Below are experts of layer 9 (counted from 0) of a mixture-of-experts language model. Rows are named router (the router's row for the expert), gate (a neuron's input weights, with its number), up (a neuron's input weights, with its number), down (a neuron's output weights, with its number) and show model dimensions 0-159. Each number is 128 + 24 x the weight over its row's rms, rounded and kept within 0 to 255.
Before each expert's rows: "comes before" lists some tokens at least twice as common just after its tokens as in all text; "gets" lists some tokens that make up at least twice as much of what it gets as of all text. This comes from a sample of Wikipedia text that the model never trained on. Tokens count by the router's weight.

# expert 69
comes before: "0", "1", "2", "9", "8", "3"
gets: " ", "2", "1", "9", " h", "0"
router [114 149 121 153 127 111  91 162 129 138 128 127 141 109 114 114 111  86 104 120  90 121 117 152 155 136 117 153 139 113  96 118 130 125 128 143 116  86 103 159  74 131 134 127 104 119 142 156  87  75 173 106 164 119 132 167 100 110 114 111 158 130 127 149 134 161 143 146 148  89 116 144 144 169 196 146 139 102  98 134 135 105 124 117  98 119 106 156 138 156 112 142 147 133 132 113 100 135 132 114 135 189 161 128 125 139 131 144  69 118  87  99 114 154 106 109 130 159 142 130 115 155  67 129 160 121 105 137 137 135 103 157  88 148 125 110 171 137 170 111 105 146 159 138  98 130 132 137 111 102 105 115 137 147 105  84  83 159 124 154]
gate0 [126 120 166 105 108 106 130 137 117  92 136 144 119 134 122 100 153 129 109 133 125  64  99 132  89 144  94 128 152 125 144 114 129 141 129  93 153  98 145 109 148 138  91 154 119 157 167 128 115 105 163 117 144 126 134 130 124 132 131  99 142 116 149 130  99 149 129 120 177  98 161 139 192 166 142 129 147  76 138 121 145 183 196  98  73 133 108 103 105 124 126 142 151 119 111 150 112 144  97 159 141 146 148 137 138 169 144 130 113  93 105  88  89 130 154  74 145 120 130 145 162 132 126 130  95 110 162 102 114 134 134 152  69 158 118  87 136 102 133 125 139 122 139 103 167 147 127 106 138 112 152 140 146 149 121  98 115 110 118 153]
up0 [154 162 147  76 155 137 128  77 161 135 136 132 164 150 128 147 129 122 148 117 157 145 134 104 112  77 102 127 180 124 128 140 117 121 146 154 167 107 139 108 111 102 111 139  71 110 126 116 115 105 112 123 113 158 117 135 149 165 137 137 129 147 148 146 130 160 110 111 178  95 151 131 126 123 136 156  99 130 136 171 108 147 133 128 112 109 101 165 158 111 105 145  89 138 146 157 126 141  95 125 125 143 123 110 140  72 116  86 139 133 104 134 142 124 150 133 103 140 106 141 147 154 149 112 112 114 174  92 153 167 150  90 113 143 122 156 132 154 181 120 129 180  73 102  99 140 109 100 135 134 117 114 145 106 102 120 139 148  61 117]
down0 [132 130 129 119 116 138  89 159 153 109 153 106  88 101 137 116 127 130 120 162 135 118 126 115 111 135  90 138 163 144 133 116 180 149 141 118 107 128 157 108 136 135 169 118 105 144 154 147 169 133 117 124 105 172 101 130 122 168 120 105 132 150 108  68 103 145 143  91 138 107 115 107 132 123 137 173  88 134 113 125 127 116 122  98 152 127 151 148 119 135 182 130 163 104 112 174 142 129 123 103 129  92 152  99 116 145  72 133  95 104 154 153 113 130  68 111 128 136 131  95 120 157 140 129 127  90 141 126 146 115 162  84 116 113 145 132 173 101 173 161 122 101 134 162 114 149 130 165 141  90 144 112 138 115 170  94 119  73 144 152]
gate1 [120 145 114 124 125  96 160 126 123 113 117 151 150 100 106 142 160 106 116 116 117 132 156 127 112 106 129 151 112 109 106 171 151 147 115 137 108 123 121 152 141 116 129 119 128 188 172 154 107 124 155 154 114 124 149 149 101 118 137 141 137 158 141 132 126  97 131 123 106 113 139 171 128 159 165 113 136 104 100 103 146 134  99 104 105 161 139 149 189 144 112 132 107  93 102  95 136 140 108 117 179 127 160 167 158 131 161 141 158 121 143 159 140 142  95 139 101 141 120 117 147  84 116 154 192 168 101 165  75 127 165 117 134 158 126  78 183 100 122  96 106 143 144 155 135 128 115 132 170 107 131 123 138 146 115  82  97 124 147 159]
up1 [129 175  80 150 107 129 122 161 119 120 154 154 129 115 116 164  90 121 136 125 151 138 123 118 127 147 145 111 141 117 115 117  93 128 148 151 126 138 116 124 166 127 118 150 123 119 133 143 125 140 133 137 107 152 145 103  78 156 109 137  95  90 115  57 131 129 113  93 142 122 190  77 102 128 144 180 119 166 149 149 111 145 169 107 146 106 125  84 122 154  96 138 129 122 128 128 123 147 137  97 132 129 154 119 109 107 124  87 167 140 109 152 161 112 132 163 110 138  92 150 126 127 154 123 111 138 133 168 106  95 104 175 118 122 173 101  99 127  94 166 145 102 151 154 134 148  96 104  81 150 151 139  98  91 130 100 116 141 130  83]
down1 [148 133 114 169 133 101 125 129 135 153 105 115 129 114  68 153 138 113 110 152 141  95 129 117 124 146  60 161 117 148 151 133 142  90 161 103 111 174  97 144 148 119 147 137 133 102  89 132 131 127 135 114 160 139 112 102 139 114 170 111 117 127 192 122  80  92 128 107 130 175 157 108  97 140 142 134 116 132 124 112 129 141 104 148 154 134 132 161 117 169 104 141 117 147 133 142 149 110 133 137 108 139 133 167 103 120 113 167  95 114 150 173  78 123 134 171  93 131 157 151 104  81 103 139 126 167 112 110 155 100 104 118 130 125 134 114 109 117 148 149 133 147  94 137  63 144  87 127  97 144 111 153 129 110 155 118 142 144 127  83]
gate2 [146 161 114 155 156 135 145 149 105 136 115 134 129 117 131  91 106  82 145 157 131  94 130 106 156 182 114 115 119 104  98 117  94 153 120  99  84  95 110 136 131 131 100 112 138 122 163 157 130 131 140 177 121 151 114 144 168  93  91 113 161 123 138 150 161 175 136 122 108 125 148 111 120 127 173 133 162 133 118 160 145 149 139 156 104 133 138 143 123 129 101 136 165 116 116 123 108 132  94 155 142 124 136 113  83 112 124 160  93 111 111 113 116 183 147 121 132  91  97 115 145 110  93 133 156 102 114 137 160 123 133 121  93 181  80 133 106 138 107 130  92 116 120 123 102 127  91 125 113 130 108 109  64 133 119  75 147 129 155 179]
up2 [133 148 118 124 118 128 122  89 144 107 140 135 116 110 134 122 123  70 120 158 146 106  81  83 103 120 133 170 179 206 151 161  86 122 168 123 128 137 140 128 138 112 157 138 114 127 123 152 138 133 144 155 117 148 123 114 102 154  78 165 113 137  89 137 138 136  86 115  87 134 104 145 128  98 108 138 166 159  71 185 150 147 129  91 132 113 137 114 115 100  90  71 133 145  98 153 133 150 108 121 148  91 136 154  93 153 137  98 124 115 161 148 133 103 105 137 146  94 148 147 156 127 127 107 147 157 148 107 123 123 118 126 112  89 138 119 113 124 120 131 132 143 124 118 174 105 111  98 132 166 112 128 129 124 139 152 128 113  85 152]
down2 [103 125 183 115 117 119 103 106 113 102 119 108 111 106 129 135 147 126 154 148  94 134 129 107 194 128 111  80 100 139 150 145 113 163  90  88 136 126 157 128 129 100 124 132 134  59 138 120 157 111 166 160  95 156 124 134  85 141 120 167 158 109 156 129 143 147 129 145 133 160  88 121 124  91 133 158  95 121 165 114 110 111 117 114  88 138 132 173 126 105 133 162 120 167 124 114 111  89  76 112 132 144 156 143  99 129 177 147 117  90 147 120 145 134 145 138 135 156 147  93  98 134 100 103 105 130 102 143 133 139 112 168 133 154 127 106 117 173  89 135 120 133 117 193 117 113 159 135 115 110 128 111 149 139 150 124 125 106 146 126]
gate3 [114  96 157 156 102 136 105 127 109 133 144 139 134 155  81  92 152 133 124 103 124 133 117 133 103 131 121 119 172 139 156 116  96 157 131 129 118 103 123 171 150 109  90 154 130  69 143 137 118 145 136 174  64 159  82 169 115 151 107 121 123  97  97 112 136 142 103 146 135  91 121 114 144 148 157 165 154 133  91 151 146 140 159 150 104 147 108 167 118 133  99 122 154 121 143 109  88 137  97  81 170 127 113 138 107 178 186 125  75  90 120 123 110 144 106  97 105 128 115 135 150 180 108 113 112 144 105 109 124 147 109 132  97 107 110 171 133 133 113 128 107 160 139 147 102 132 129 111 122 108 130 132 125 172 125 120 116 111 128 150]
up3 [ 83 144  77 108 116 115 150 140 137 101 125 127 115 129 126 133 117 111 158 109 173 129 128 107 135 106 150 147 139 146 120 165 101 126 125 107 141 115 114 100  84 118 160 154  89 124 152 148 135  98 114 119 139 116 125 120 100 126 152 127 125 131 109 139 129 156 103 157 141 110 114 139 163 151 170 109 169 212 128 117 145 130 194 106 161 147 120 156 111 142  93 105 158 105  97 151  80 141  75 181 141 126 100 128 116 154 116 139  62 139 124 125  94 154 102 126 139 111 103 132  86 107 143 126 129 143 137 127 134 127 108 155  83 121 123 151 146 111 154 144 101 186 115 109 132 111 155 105 140 148 167 127 111 139 115 148 154 148 115 139]
down3 [146  79 122 135 139 103 145 104 109  93 109 139 100 145 125 131 111 128 128 111 108 160 158 142 139 119 129 102  93 106 138 173 141 141 112 146 118 112 138 162 136 114 129 112 118 148 176  78 113  89 150 163 145 134 105 134 146 176 181  77 117 194 107 142 133 121 105 163 122  97 134  85 139 151 134 100 113 138 147 126 117 160 155 145 119 128 143 158 118 130  92 103  90 147 163 188 103 147  91 100 106 113 129 115 134 131 123 186 125 140 136 136 113  99 132 131 149 126 136 143 102 118 120  80 105 133 129 139 136 119 139 151  72 152 122 116 121  92  95 153 142 170 101  96  96 104 144  99 116 136 132 135 109 118 173 106 117 118 160 147]
gate4 [126 105 138 111 110 113 107 151 187  93 157 174 133 112 146  93 134  86  72 167 140 147  97 149 101 118 112 124 150 106 161 101 129  85 116 122 159 148 147 159  97 120 147 125 135 138 128 148  94  96 153 103 115 123 132 143 106  87 130 106 136 133 129 115 142 126 148 131  90 121 147 100 163 193 149 124 103 119 129 135 174 110 175 138 146 110 121 137 129  91  87 131 155 150 132 103 116 124 128  96 107 135 136 128  95 119 147 103 160 124 138  70 110 106 109 126 137 152  90 149 130 134  96 112 136 119 138 181 201 126  86 148 133 112 100 135 160 140 138 159 101 138 136 119 123 145 146 101  96 127  98 117 162 144 123 122 117 143 114 141]
up4 [ 79 107 156 119 114 151  94 110  64 180 156 133 124 124 126 111 178 137 108 136 110 124 138 133 131 123 106 141 133 139 186 148 132 145 124 138 125 121  71  88 167  98 130 107 145 128 138 104 154 122 131 160 123 110 100 111 138 135 107 134 135 120 127 116 107 156 142 134 145 116 133  92 110  87 109 129 108 126 143 144 166 111 130 103  74 126 105 122 109 122 149 121 162 101 181 109 117 158 145  58  95 145 125 122 117 176 107 106 119 145 105 140 137 118 140 141 149 174 136 151 126 147 139  96 120 111  86 119 125 140 118 157 109 137  77 152 168 140 160 110 101  84 125 165 108 143 118 106  97 131 155 141 156  92 147 106 101 132 126 157]
down4 [117 119 165  87 129 150 142  94 121 142 124 134 167  69 178 154 123 110 105 142 109 145  91 133 131 128 105 114 139 122  97  91 136 121 128 110 137 115 136 119 108 146 142 112  99 154 163 127 142 123 149 116 114 160 192 154 168 133 125 152 110 119 181  70 111 133 170 161 149 152 120 165 155 134 131 141 119 161  96 121 131 155 167 118 132 141  98 135 126 161 103 122 111 100 165 131 109 136 158 106 135  68 150 123 111 130 118 149 107  97 138 102 101 135 189 106 151 129 164 119 155 103  82 111 142 170 170 121 111 127  86 117 135 112 130  85 137 136 115 105 107 127 118 125 127 129 112 124 156 106 152 160 120 136 114 161 137 135 108 161]
gate5 [130 108  67  84 155 141 114 153  99 136 163 138 116 118 133  88 141 133 117 139  54 146 143 171 140 108  95 179 141 155 123 109 139 136 169  82 138 138 168 120 146 111 143 123 116 117  91 153 111  99 131 130 133 140 133 157 134 155 121 182 146 100 160 152 101 153 174 110 163 150 115 187 155 123 121 117 139 145 116 106 115 157 131 134 134 115 100 117 146 117 128 118 130 129 156 147 147 109 151 124 121 161 144 178 105 124 127 108  98 146  99 117 114 133 118 148 135 153 104 129 121 117 109  97 100  93 101  91 182 106 123 116 162 164 138 121  79 100 120 135 115 115 143 122  95 126 115 152 116 149 163 142 167  96  94 142 127 139 119 129]
up5 [135 157 127 165 147 134 136 136  84 117 151 134 122 119 156 140 119 121  97 121 129 138 128 117 134 172  98 184 145 186 143 142 132 117 139 143 124 153 124 154 108 197 139 149 129  91 159 165 128 148 182 166 127 111 109 148 147  97 144 166 113 151 144 116 138 166 109 166 129 137 104 120 140 115 122 138  81  76 158 103  93 148 136 113 115 168 127 160 157 142 116  91 116 125 132  99 141 120 157 138 105 138 131  97 137  84 114 135 128 142 120 174 103 124 120 135 144 105 127 113 152  93 150 128 164 131 122 156 147 104 191 120 119  96 127 159 109 155 125 118 146 134 148 106 163  85 120  72 127 122 134 108 136 113 114 134 139 126 107  75]
down5 [148 134 107 109 107 104 126  88 147 153 118 138 121  96 140 100 118  62 121 109 126 122 158 141 180 124 124 100 136  51 141 113 149 110 156  99 135 139 120 112 153 110 172 123 141 141 132 111 138 113 144 118 153 128 141 138 147 104 138 105  81  84 146  90 122  69 138 121 164  95 136 110 114 121 137 105 113 152 111 128  65 176 152 106 134 183 155 132 122 101 126 134 113 169 105 110 121 125 130  91  92  79 129 140 135 153  88 108 147 123 132 115 167 162 146 133 132 123 160 139 112 122 133 142 100 135 134 142 150 184 152 107 152 138 162 116 133 132 120 132 149 108 142 124 117 108 154 114 142 148 135 124 151 136  86 106 142 183 112 126]
gate6 [134 114 149 156 110 134 160 120 133 155 133 115 113 119 134 105 139 125 136 144  87 161  95 168 125 121 123 133 116 131 126 133 116  79 151 112 120 131 104 126 109  79 154  97  61 147 153 140 148 149 171 120 138 135  86 134 123 168 145 110 118 108  88 108 119  95  99 105 149 121 144 135 110 157 156 123 136 172 126 163 123 114 145 119  75 138  96 126  98  89 119  88 144 147 124 100 117  87  77 116 101 168  98 146  85 144 117 140 127 140  87 118 111 152 129 108 138 146 166 162 136 148 120 134 146 131 115 137 173 127 129 118 116 119  72 108 169  91 148 144 116 144 139 140 125 120 107 155 143  78  79 118 138 120 110  90 107 161 159 147]
up6 [147 109 128 140 138 125  92 126  94 137 118 136 126 128  86 115 139 158 204  88  96 169 116 121 165 150 107 133 146 175 135 119 151 122 135 150  99 121 107 140 122 141 149 102 141 100 108 145 137 146 112 110 126  95 105 109 125  87 111 146 146 134 100 120 138 149  98  99 136 138 109 111 144 143 160 128 181 148 114 134 122 167 114 133 119 115 169 135 101 105  87 114 120 112 141 130 122 143 137 172 101 141  97 121 133 136 104 110 154 128 138 102 127 109 109 129 133 119 103 138  97 143 119  63 152 122 129 157 123 144 117 199  92 125 132 160 144 123 110 148  94 135 129 111 117 147  70 129  82 134 112 145 181 134 211 137 149 122 139 127]
down6 [190  92  86 128 144 133 149 136  76 132 137  93 113 157 102 118 136 134 156 101 142 140  92  99 112 170 123 147  96 135  93 132 123 126 168 138  97 172 123 134 138 104 191 104 150 113 150 150 145 140 150 164  75 120 136  75  98 104 118 139  89  98 120 114 122  70 102 108 108 157 111 112 143 124 109 136 163 157  85 127 101 122 146 141 107 106 133 156 125 110 126 139 116 112 141 111 100 124 121 143 128 161 108 135 110 136 144 132 161 139 158 127 168  99 105 127 124 144 115 110 186 122 121 189 109 148  82 121 128 102 130 176 108 131 137 172 115 141 122 120 107 147  79 122 133 118 120  96 135 129 128 116 121 110 123 124 128 140 146 146]